config.toml
n_experts = 160
d_shared_expert = 128
normalize_top_k = false
norm = "rmsnorm"
norm_eps = 1e-07
optimizer = "soap_variant"
lr = 0.00391
beta1 = 0.95
batch_tokens = [32768, 65536, 131072]
train_tokens = 416000000
steps = 6266
dataset = "wikipedia_en"
Below are experts of layer 3 (counted from 0) of a mixture-of-experts language model. Rows are named up (a neuron's input weights, with its number) and show model dimensions 64-127. Each number is 500 + 40 x the weight over its row's rms, rounded and kept within 0 to 999. Numbers have three digits each.
Before each expert's rows: "gets" lists some tokens that make up at least twice as much of what it gets as of all text; "mostly gets" lists some tokens that are sent to it at least half of the time. This comes from a sample of Wikipedia text that the model never trained on. Tokens count by the router's weight.

# expert 128
gets: "|", " |", "-", " Born", " Preceded", " Succeeded"
mostly gets: "|", "\n     ", "\n       ", " medalist", "\n   ", "See"
up0:569594520481471549491594492545505531492511478465473478499449522536555462505501490515437539520549482411446497551547496490513563489384537556509511494467536533492565454527491518496524539498478514
up1:517443482499520520446495451461524499439545469487495487564488523512437514552496424522477478469469528486519498482425532546495527513478501560502572564472421501444489558510470445506513453526416472
up2:519518460604542546454481512467485482473416486578497551499446487459503479484510560454528512474482521497509442542544402511513526436466491430515488464557512532491516513524481447478530541471522494
up3:513508477539510533484583572475476540475449504472476517463530518488514507492429631447487555486489433446487545607500485471551512450545507415495461475525487535513487516527456461500521486525508414
up4:410523505545509457479421508473511522481503501504509509528511516482579498489520558528510534468487438471506489493503460491492486480462469462465485424531543514460492509522474489504508535513426491
up5:556621519474510467525465490571486573530469482516561507515495506512499434478529490542508551529547509429407501505561536511462549495416514494548502481497605532509516488484551566554543469475497536
up6:502513498577528538551483573461515497557410455537472493509520482518473516485569553479537537476511443499486424482559477501493553486419514443531595452508459539555502499548536532485498526509505537

# expert 1
gets: "-", "|", " -", "===", "==", " Preceded"
mostly gets: " Density", "|", "Scientific", "-", " Preceded"
up0:490499454450518504512446471554436498508467523463529528420501441456493503441518459524470587505478526538504487484512457521416458566470504482524477526513545512544486459497596484494450616453479502
up1:495539555399457534531544457501495560553462446473462475473541520522521440472428479530570547588578456528457548445505482516519553475487585450499494523544563556476573448478489498623530421509519525
up2:518488468520416567504465528492519470421549536434506511488570531524502447444452443551511489442435531416533464494513466483510551473488517503521569532521444478489476529512523472502477465549533575
up3:507527499560488476487552487465468501505436526594458530519438466507508595512506551499510444437490464581442477490474502491484415498478479458452494537511523500498466513503526488444516489491472512
up4:481577549456487528534515503495507533512460496491508459552505565476515423495462471536584553478530449464435532452471555442498560503427571531545476536478495567425539484477468549596469525513463488
up5:498494440486491530496503518518493522533543482522533518481514507476508540506492503500414534493474518540526491390535559468494472568515490455474470462525508477492495503455524487493470507559457395
up6:508565546472469501544444474564532559566469525506559482473471488533503498483484481501500495483555411511443550502571515532510582488451543477555527467500534501486558475491450556590520432399430526

# expert 19
gets: ".", ").", "\".", ".\"", "'.", "\")."
mostly gets: ").", "\".", ".\"", "'.", "\").", ".”"
up0:497471462587524491531432487459457542432466423543539557474536514461483554474456499525528528475480535452548479545480407563488510524504499428539446556522460444455451529509570465487482477454498497
up1:530493538513511549538486500586504467477458537448522483500428467479488484478572422510476533468536508536471531529544541549533514528550502497489503454504544532487525526513491528494544476528482503
up2:556437486550509508531539485490522426396589393488512514539498502497475471515528504479535540444476438425529443539512493450413535560531511509473501516565419444503459541514547471501487456495506484
up3:458519577426509513572506437529492567480553410493548444534494513580574470525462518482495569575490447525492514457544460455499517492487536484564543377556457560477466457573476518516443481507512519
up4:560443461562492424498424551464486513430457441508466529521453600553486522483566485510535512484534496461532506575451449518654486536516492430469451509538463510485457496497550466473504489501482514
up5:480499456559513509509516502508544519585563477581564488576513563489474503519490478517421506501429526498514524465500564579521540560473486519508532561543520462499551501544488487510555517454460534
up6:460515669515529473469582551419530492532503493472421520550551557588480526519510474555493493489507524511514480576477537472504604533508466551462499499512486512549492494504485491490494512488480447

# expert 12
gets: " a", " an", " the", " no", " A", " more"
mostly gets: " a", " an", " large", " small", " any", " great"
up0:437528549481522627529533473465599524523534526477463398496539496494473426433501477495476513499561573524496509474437480464513533512497478552459514537495480512476439525564419533570516499446407510
up1:576513550517473510440524472530473529509484460490466551437508470478528517531469475501514539497442497519522451494510540465484510494506499497499483427528544506514461526543471487588491515566522443
up2:501521525519465532444584615422527527462554541529452444523516566538537512515497495536587460496508488440472472437499503501524408544498535520515539490543532527473461479462472469486502452501472484
up3:565597514502425520476464514562561538512513556484475465464540483502527664462465500504545430513499476518488459519485473519560570413492456478439507509451418494560457483483604508499580527502440523
up4:510475441448550531516510529487587493478452512510469497472481526460562502484506445509520511585491428520468503488431557523484568483518421564458470453462512527442563589482513540460470533482431456
up5:537487589473431468528472464509490548534497444506467542395553470572497454478513532493457524499446559543486425512519585462469583510497471437497519537529546507451418556506495562524519522411494435
up6:508480533475480541412474422517528439472492458529510545533504528480488465463480519526472498507509504517501538490472579456515515475496471518468618526469482484541532475496465496658572545504510469

# expert 110
gets: " a", " most", " more", " very", " and", " as"
mostly gets: " how", " too", " enough", " felt", " very", " really"
up0:503494447531547418574529534490513512432511512527493549559505560494541536504480502447474463546471500471540559482509554512509405475507483482497542514547503467515487588538471537478540473497468508
up1:488499556519528492514475495477529474415499452589569551549490560506495562468519460496479502467525503502509499453525481521473510546552499513490529470570497520495506545517480493497467477520507447
up2:542432476388485515477528484536503497528441559470529455426525469485429494539500485464473506540559490484499514469495527550426528504480487512575516480533589577448505509469524525512474482477474473
up3:522550477501509521493396492534512534548567467466500531518510432508509460515532524545529509540440548504510486524468550489499509461476489502502531520466509419508523468457497535458504523523438491
up4:478517509569574517486492563520517467528441608446478503517538535501464459503455522496487556555487481514510528401488536501543463479480453497514512457560486509434505502550544494420436589480494571
up5:488525554420535553500514510530510513517534537511516484575575450541490489467549422509518514558469486551451547442518519465474505376507485548523554466446436398463495535473508555479478455501525523
up6:485417461474455435549476543477484497421462503494557526459512591440490502481460410473453528455540471493411467561464514506468528548486491429471506501520499507511483570500476472520400584496474437

# expert 156
gets: " the", " The", "The", "'s", " first", " his"
mostly gets: " largest", " the", "The", " oldest", " Its", " biggest"
up0:492477529401404499420507421479488522518470549486494527509462522532470539431480532466500464486468554525488529536508566443553451531496536467515468486464491557534568449551474567459514463480476552
up1:439467471508471534473491482505493550539520520482471539507586506507417501470580488519532506468474538526500396517471503478587541464487470511534456467439520523478492469436578518448466527495514534
up2:503464511539514577506461505469505464530486494527471516536529535496440503483490512542523485528568464535533473481435502506606458452487442513435453400526446495530496432512543512445491544514488564
up3:536523505525479554476467545511510493443484501475495525529437505464420495477489466487475559512403536490482560426602410494536441468490468516436559534443507448521498509531476519512558546537513546
up4:551494491472503434417514467527462513501550497477575525499476489491556469552542467502452489520438499502547450555587555548494457457507455552465566532493524482523501518445484512509487534544482460
up5:569520537568560468503494519549501574531483525497522428513459511552480453528473480532484599485540461386469528466503479474494422486412587520581463509506420520459510570467491472442491519497498489
up6:467446467541451563514473454448504489546526585424428511528535443450509490492532497502550454513429523518469573504504524445529396432471440492474538481444477445446488493506529533504521580433532480

# expert 137
gets: "-", " \"", " un", "/", "==", "–"
mostly gets: " un", " dis", "Un", "Mc", " inc", " “"
up0:456517497516554444506459394536526469472450490490555473524539521522468447531528522492487501506548493512513437507506545456539498543513492516539463470498502570468507495460484573510489542512590462
up1:500529562499491541511414522519450536437556456475553531506494491451521465464454458507483506558513513551449535493504391528527526556497471549537503572603514435536409409480495528458582609452496502
up2:506459481524545494514371545499430454448459534476474481418476484435542483463423442506526463508500584466504577487436433552501502479501517519486445466543537481437556482463556429556538509489456538
up3:615507506506504484469469487506540482549485526478464528485504464495528548498465467613550633448495504577592565483525502485448491463491463482498459475411567515588456483567461501520542480491470484
up4:382532448454565528509545568430502479514573497443515445542523483535439455507515515585528490512455476482556474497482538499495440528504461475530429473484578529496495529565492419497571520545585530
up5:415496567460503471493484501529568541525589527524456533540457463492426519478532455461523515496473545556454440519520516492472525515436502560480469576460527422442529481479520546538550508486496460
up6:510531486521499473452515479523454511478438521530537515536516444479525498490539546554445510531479561500460461502482458499477460521518497438541464511511408488496525532505507442496487496510498488

# expert 10
gets: ",", " and", " but", "),", " where", "\","
mostly gets: " but", " although", " However", " Although", " though", " where"
up0:493443514496464515487447481492569512511450515564570524455513574569495507544506492471492579445512491591470440499435592478529509497542461508428553473518541450474456524503459483527515435459447526
up1:447515508460519495480487526489485503366424551493495487512469492518501500451497504493507508544570442519528486507492451482451528512460532530527494524520541503521492530592478523462507480522548541
up2:526490481451517508490497474437560537507482532538588504465525498430489491504469445416508531495551505544532480520496541526436438450517470433587465471500524533463557516512499506520524510517491539
up3:510476489505484468495511517502464562446502486527620501471481483480506499487559536541555518511519535512513566528517453515534524428462447497473471522444448529491536509391575492479426546441500458
up4:470528505509585561463517505522557520529478546525509495520482628487461502551444507463429486503542572549512475470461597491493494501473454535485489524498583469499552542495496513530516556505450499
up5:539564519525451570543516509489493511549531485487520450461483492544525469505471471480502520542561511481471532543532539437451527505488554478494502447510523532545584468535452512507421497475493481
up6:537506478478545457476516522471482440500531502454483501582548532472527534487476513495547349482515531509525538520489512538482552521569471486496530508497487485530507548461429541553519512539525488

# expert 103
gets: ",", "),", " England", " States", " California", ".,"
mostly gets: "),", " ,", "\"),", ".,", " Pennsylvania", " England"
up0:489521524464502527441484497528514549379517600482457448517606512510585549490519535466444451513482524437441479463481532528421463427478498473551481558480519551558455467505487598510463496458421520
up1:438493551473526456521493503489466433488456494536453510481580528546547573558538434474529453494509515455510456599467517433487425524531474477566510451514497499541521511567496501514602453428501465
up2:524412448562501498516493469498491440558463489550455537498428434411486548460477536516564520521500497536440483464479492482511437463503502503514554480455476475458509529518487471609493457525523536
up3:511542456538470501546573591476503528546478531457564487482543520538514474479582505493437505488481470508534455549518421484486489471513566401474589482493487479531478470429488487452509467553522470
up4:536450516582462488601495526502527517545438573412583523508576530570435539491493500503538492524576461485526522484518454567526469424542538543498531488476453479441530532501580523525477489535531494
up5:492468472506546482491481531499432451497521520519509461520435521455514481524513507446472441510439551461538453503516481443530467458515465477453504522424541444522548532497486437460507500519613497
up6:505523432535475498584551509515498545563477456471490517532521528496489505529541524525557531483511479497473458508474527421490503548522513456530443479557437523486445526512471504483480516547520407

# expert 73
gets: " (", " 0", " a", " 1", " per", " −"
mostly gets: " per", " (°", " Billboard", " ob", " birth", " median"
up0:546441499456522493506448451506496528527507442551529524453524498536522460442541491479485472490467536523511509565501430521499542546503484504469417568488468450548423528442513526502489574509418540
up1:527450493546542468484501470492463494511546537503521526535539518506518530521513475515469445555390469483515512502524522491460539463537460508439585580446538524392575609434454441515461512502558517
up2:461459524531550575496549448558488489492481477519514552525529492537557521457512519530476446597484415463553544590562505481477487529498519505511503529605485513501455554454483509492441472538494497
up3:391470486494496541532477491486488468532500557453548525524497480584504459501504520470537483476492504522470462512536494390579504460518565480501455441535459481493538490520440531511522500529487420
up4:478552529456430468469517477487471463536440396527489493499428542523541451419551530504486420505502503523463481547503537516481497503547509523483500464502536523534530528395468484495531511562469542
up5:507517445589477511523515506455530509496560421574473506546508418507496468515505553537501502470484481487468465519385485447592576520470541530465472532561518553468461406592488513485543497547476462
up6:454459517414512492522506493559470448454503409492535517463410486549510461445456495451564561503452437464501518539556469477525533555508533531530498496467469545441482534473491514549507580538439547

# expert 112
gets: " that", " which", " who", " he", " it", " they"
mostly gets: " that", " they", " which", " he", " who", " she"
up0:544499511536518446464496473452476499523499522442543571503487491473533551475500460469511509546452501511479563432418440453504433463460480547492510461499522447487436494507519532468548530550539534
up1:478509490480479515501523555500543504470462523500525501418540504481520554479462526508489506384610539482502410517456514499501556504552501443483497490543509643520489447490522503511463523498524513
up2:606483461522504542498483555526454543458525495528518556507471513467507504533511464531514459554501549503517506529508443496497482516491455509466424436428539393538413510566455466505593470515555528
up3:499531613520464609516506553503458522473505536548474495520533545516566469482531486502508481475514512486490537504506508489513462446538496493470468540558525500553512573418450436501510492495516456
up4:578449580495515511511472435517487572479523509480493504496455471439425555521533468529533472508550491529521378452457436500423443452474487447533488477475479437521494473504479510462422511511551476
up5:484573484527491503477499514518489474572498500405475491484432439526494516467470495511440499473502514565476498507421507488533587497459496492480503497445490602609543428537441523531480484532406497
up6:516429546432400403524435540532525544454484490524460480536469533553460475522540472495524457513535493501561558471427452457479476502546507540480467441477421404466500510511475521482522499509579532

# expert 59
gets: ",", " January", " in", " October", " June", " December"
mostly gets: " May", " June", " April", " September", " March", " February"
up0:463526536505531541509521452595472546523526479525499504473503573532530488545571506569520529594497515506488495506528532462469498526468555492490500512533515502429520499539478467468465487473485487
up1:512517430506542471474495565435493542490529495608446556544521505471501571490495544502498460509461452589493460470457513496501482565510464500486532529479468526429484554495463517442558549576517480
up2:530557525562469546469585527538580513441489476476433520509522518497495503415466476458462519532530518525533466519462443519537526466491509513468541476450525577500521493512515467438557558463536453
up3:459515511516448544505532454537467567508493471537558594459489455412524458505453461452518557474496531416492447535528457474513444436512570407554402482572470498507563460473435490527440477498582475
up4:505526540489549479512461441473460468465544510460521478495558540463591476458515420499565471494476553508528615418464532559506556484502425458547445525501599503514527512501557487571576496490545504
up5:506494520521444474520501584526544483515436514467501568527493517532448531482523544506496452515513527452487521492473533484565515496564463528524518453514513491518523508484503466498490456409494471
up6:480499556512541474463504500460526480466581475534557478533396436573520500528525531426479581409506444467583476526474498500536510449443523578479452518468471592517561490540478511506491491590525529

# expert 28
gets: " ", " —", "==", " -", " re", "==="
mostly gets: " MPC", " Notes", "iminated", "incumbent", " rev", " Inactive"
up0:578512469464511450482505539493502474448500510485481540478566481552487468480555545442490501492409426531491535494553523493467471470485503509521475427457407507483410501509518533522488492525520514
up1:535503553555416511490470490513437475489551493437509531479539526490562557441517565504514452550528468467506507527461463491534498518527536496513443553453458457525470457509458471527495439542490486
up2:540550473479408575523472544460516523528453579503542566505463476502530461493490527401521472546483535545505534478475508507473538513525521469446552486444512492509455424469532491499499474468465492
up3:556527521575466483506568520515467449457478422528436493479461498473504492521458532462502523518518504491499441591524437451486494518501496532535478507545485511536488442467505493507515495544494474
up4:477578570567442438506504448485464434491508523560526523473479560492442575503461455500481513447591492520552444453519489505548485503479503425460541518518535453515503504466587468459518440506477513
up5:558456450504482535581370548494421469568517471454480537429552483477564524495562545501501491539430508442532428490473470553440517555486492556485497518492551496499423533426588396473560476506526487
up6:472511451526454427429462552477481511484489441452526573479462480475549463378503460539460452533493543460560491526508549507465418482565498506510444520543498521460456527453538502471466514554508529

# expert 0
gets: " However", " time", ",", " later", " that", " addition"
mostly gets: " However", " however", " While", "On", " Although", "Following"
up0:515476483501501416459511497582565494483494495510471514454504505531436487491507477491523479534519511502462448533613460540514561465411511524473472572495589455532486467465469543470492503492496522
up1:453482452449439450402535539529465541504514474563538521404401492485516501470544512537461512475494540525546529502500416511497480460488506499482514506511541508508411509465505555409414491502508417
up2:475488536452498538484458503419422402517543448461441446491537469511507525486449525463515544407475489456525485517511488450578533519508499535490529561469486499540570470533566452557463529432525503
up3:460455487493454459524465576540457455514426489454532509474515519490500477496544499524443476521489536538429527513531476591580502517439545575498529498498441468548433505531559533445436449586392514
up4:486507457490492509453486534523543500431518548533531489490479466552492461489463557492506449520468527503454539488469465524434494523473444501522411485542478477502582514518527492436499531490478522
up5:443464445558517506446499535530562471476530500459487493483486471470466557523502474445486477528563475578519484499535505464465475500493480506470470502526606527482504546498504557466502385587472513
up6:513517490533470486482477496448475508499443546498523495511502467528556490495449456580589531503459456544461496532531421440480459446559553457524467501496492584475409456500455428564513521522552529

# expert 16
gets: ":", " the", " The", "Personal", " New", " American"
mostly gets: " modern", " Clade", " traditional", " ancient", " Phylum", " historical"
up0:442516438503428454465523531497483498541459480505509495481503520489534513450488480474489505450447467506532532431538513522476488566516524428489460484543457503574450509500497531532457427564431550
up1:549519501502516547484490542505489471590489450534524535507450517505489455429486482476446492545530493466455469532569509479405539427480487440497522529504473485453447520555468504499476454459482612
up2:435524572499472527520510545554485497540471475541496434439500520544543431498505469505482493499526489443448515470580494512465457538419619536589492488533526525492490503511532504561436514479459529
up3:515494542593489429472510430479560526444476561505510510412559526466444583513488425421596561535502523473534498531496451507509483508498516484480451492491549440487520549499509473510546500480560461
up4:540498449536434504489549458491450448505542517536515470512421529452513528499534507419612466456458500412479507532522573518562480470483535497515442478528455537488491486437495486530526514620550544
up5:541530509439564455458493485501497481539514524484457487487496460517518493459468473526503478477465492453563546468562481473503450525523586453554468471507495490482537471505460517548497414479539535
up6:517456539420528529500475561481445496492470613480504548494458488503446479450528545473477476557545589468565496492498486470536456440534540474543549494453512448537529574458477522531451528474505493

# expert 31
gets: "–", ".", ":", "-", " (", "/"
mostly gets: " (−", "–", " −", " un"
up0:523530502527500531517503404527482473500435509517473540513451477490492507522464513481489482433522483565539470420529523536509525499464519525507478492595468564504470483488560531524439496520521583
up1:481442531537472495500468503517422530487503473456518555464556562517517553527531487516544486496573550525490472446408436462507458488563481496470495511547467414453466463453479444481564540571546464
up2:502512513437485490520500512452461527556443478574531560412455486460445517469532500492470507498545492553534496507476508512471523454520522517520466497467595516491523494466511536470494486465558415
up3:501472473504495510519467550456407479469526544525447513567502542435451501508559523507518457503463551458519513512528484437447486451466459607519466472527457505536521495495461504492488496529409502
up4:520545484526536551578498520487473541531511509534544574555550509453509596574516572519491532470426458476500558465451478486460440477538470492493451553506455579522519490557482461485597565494425498
up5:490486516442491538490499511508473402560509561504501541532501557606498502533552506526460536452537492522545456482496539533545584556465500543500508559445487538482539522493451531474443487505417526
up6:467461546454511518522504562509558485463524475503487481509570511513461425480421516467496526571576484444489469462511423551474371535538546547599531488541476477519491513529553520496487479514482531

# expert 69
gets: " the", " his", " a", " from", " of", " to"
mostly gets: " own", " raise", " leave", " spent", " graduated", " fled"
up0:482491536475450473514510510489434530538569457521528428492553526484519477509526490582541384547495538482498499513565528507486456522426568568556513484582503547472481466481498534500431515453541490
up1:493555502540471508556516435430529529500476473511505500487474471483499491518541483486493457446566595456536478526439433484505537512528489429476481538531474504538534571534528481475472519501574516
up2:547491489566582515506473625435549460411621448509466503484526461443554553484454562425511528519501449455502471490501444567426524488460534504510496529478505464505509506470489448499503448541502491
up3:453510464539430512515487429462517515488466495576486459496527492515494483487525535527482404469499516521446419482421616447421561528504472459439510463523477551469512527550494495496590548491540434
up4:527546525502404503449559499537396499567494449583492455476526559490541460489490508577505490507487524410481535499545484540481461582498590534470551500525497574494492442518493535455488515424501494
up5:496525495437505476555487582499520510501521466538572487523530472468446490503472476576529515512481475444542436495454495479528514442473448495448532532473386568529510566442483466444494626525533479
up6:503509550492496536515548504421551547472494497452493504495496475502571484466503544428460486469524526492470602536470500479497470491485521447460469479535510451495535498543532508463438405518572514

# expert 108
gets: " |", " ", ";", " 0", " +", " —;"
mostly gets: " @", "};", " www", ")},", ")}", " —;"
up0:556495501427464512531491517535474469493498499494466463519470504584520434481539570548679474555482500464542521480453504455454446578530525455555447410509480480458465505498534550531565448509551518
up1:508459537450546453509493446461562523506562436466424496536453490476519465510470440542474503555523453481485482494531431513481507506559502523478487464413463487489439433526508508520571475514540525
up2:483439556485470569478485517471545510555474522517484493452482552504472526415471452521448501487565492505454581497522477501489526490505479533567441453520607573401508531462453469544475530394563494
up3:529493475498534411518533493458563518513495491498510481506542492549467485455474486530447516519534508474547537498533422578498477482514470456503533499439518586453469519463542531500523503473489516
up4:556566567490534573576467527528527471533472527521509483527505479544471483488464498442467500470519503414497455481510484538414452434485483495561554474468522416556473509534536506485464449456525581
up5:507576531523447526547489479537498528468544445587525472458534488548523442467449513506527545481487541454425463493533499533448452482416575534550529476575499541467540511481512480577539506547491468
up6:565502452491455517443413516470565433489508492453496488448505540497500556440462480445470501494506544446515552501537513559479447452504514438444500527427515523512536446528579493527462505448503515

# expert 6
gets: "-", " ", "L", "S", "N", "T"
mostly gets: "Sh", " ab", "Ad", " Nor", "Mar", "Ch"
up0:483437577512530421477476458485533497459508438531619493509475532503587525506531476522478640420536514504426469501474535472510545542472480519500517534525527525496464500502498488597468582498451434
up1:496462543516466534513585515525494473519435513404464531448517498502491462505535481531495511441531474508548526527498479517426481495560520476541540550548513526518456470511515542480492453501473486
up2:543495398482493531503478496456478523463482513541532489480503501538537545501573556479568494459521551406501479535558548485533472484527525549508527482477485532460422563472514482492518527517462549
up3:470441453523587558510515529451472505512557486514474482509480529460482473522545533465439512432546467522501434500501580554522468516438525496460469532487423507463548485483485499470446524512469483
up4:521544533465474504498511501552462510527498470448507451424595513463520491485514472479567535486501534504461480468498504499474513509440543497550518453517569488459509525533503536562509511561538535
up5:549536449562485559486418518553517517513508531497454543452479546410518483530530429519483473522553491527515519498542414451514530402564520466494549501530538529595460518539512498470525582521522510
up6:499536556482433579565417492566486537463477495463510508441542563459506456496544493509533515548500498437456479543501523529489511447426539618504457498479544452537509549466547592577515492527494507

# expert 148
gets: ",", "),", ";", "\",", ");", "',"
mostly gets: "',", "\",", "),", "\"),", "\";", ",\""
up0:504477459543426483592542520514484539500498530475490525515536456523507507450523473488597509491531500562559540505495450443438553476511531527506600456518378494550464457446590420564542518520565521
up1:487511476539542543532463497553444499460515539478477528471548412527454471519508508542503587478494494542532572553536466522457472517512488494456515496450510517447498491499563420524497548522552479
up2:451509513442508473509558472464554591550473495489492493520503509440550487507527505496524425513499453584460534563467506478526396544554489521466476461541486510459458493480539509476481493599458482
up3:482536457482603466549499465485457533500500481486545499486508522492436525541498506506501566487457487529531487505496479546536510593487503438538463457491494509512509547485483527546502506398508420
up4:541496481481476495486453511495489431496529509535531514494484455457516528523433471507478506479480494491498529549526469500516500512528465467513494569537499549510419530435500493540469508546488469
up5:490528521522413539497504501519484524475523511500523491455523490522594468483511492596556506520460557438457470510547522467518570499429551531495547513522492539590488419523495522584462506522483548
up6:526502534525595524531468552463498466478500489439514498403509479566484528476554554462483491461523544507540537522470434561504611478521497441490549539410470429578583493506562456553545524488501562

# expert 129
gets: " |", ";", ")", "\"", "}", "W"
mostly gets: " SCO", " Synonyms", " Jr", " Sr"
up0:439481504506483520530547496441478561530526428470548439395570504510475531492478512488481538514605478414486494499535487459504512447456549463550547466502501516425547457555527448515515537469467484
up1:469481546455531461502468478568523505527501465475511504458483515542533477409457504485518499507521462416552427469451535473453485460434604569564482480520460440488607520519532477526511490502486454
up2:484492485486471535528565459511515506526498441501423408528489473498598425521549406447461520532474475496499502523480543506492504467518526498454482493469468450496497495468504513489501430479567523
up3:488541493541537474469543492518509492505504536502503497511443548515473511474494431430482506522458432509511535491515529521535509591507534475473500449452575540513505477461497592488560496439541528
up4:478496541534533556534457488525520494550563495543540491459549555565496485424533494484552514502546543480473389502529519527465499439377536557585495465497500450536510494478531522531477487501461478
up5:457413452494547460558526431514493516538510475499521477493434550466436507504494497577506598499485514451595455463527543555448524517489493504513519480500445476476499560513530539536499516532469492
up6:573466445596472529529440581502436500522470487434446558506546519473526456523603527568529484512487505499528523507485490428479490537498483495487490463527401474540487513595494446502471499526495500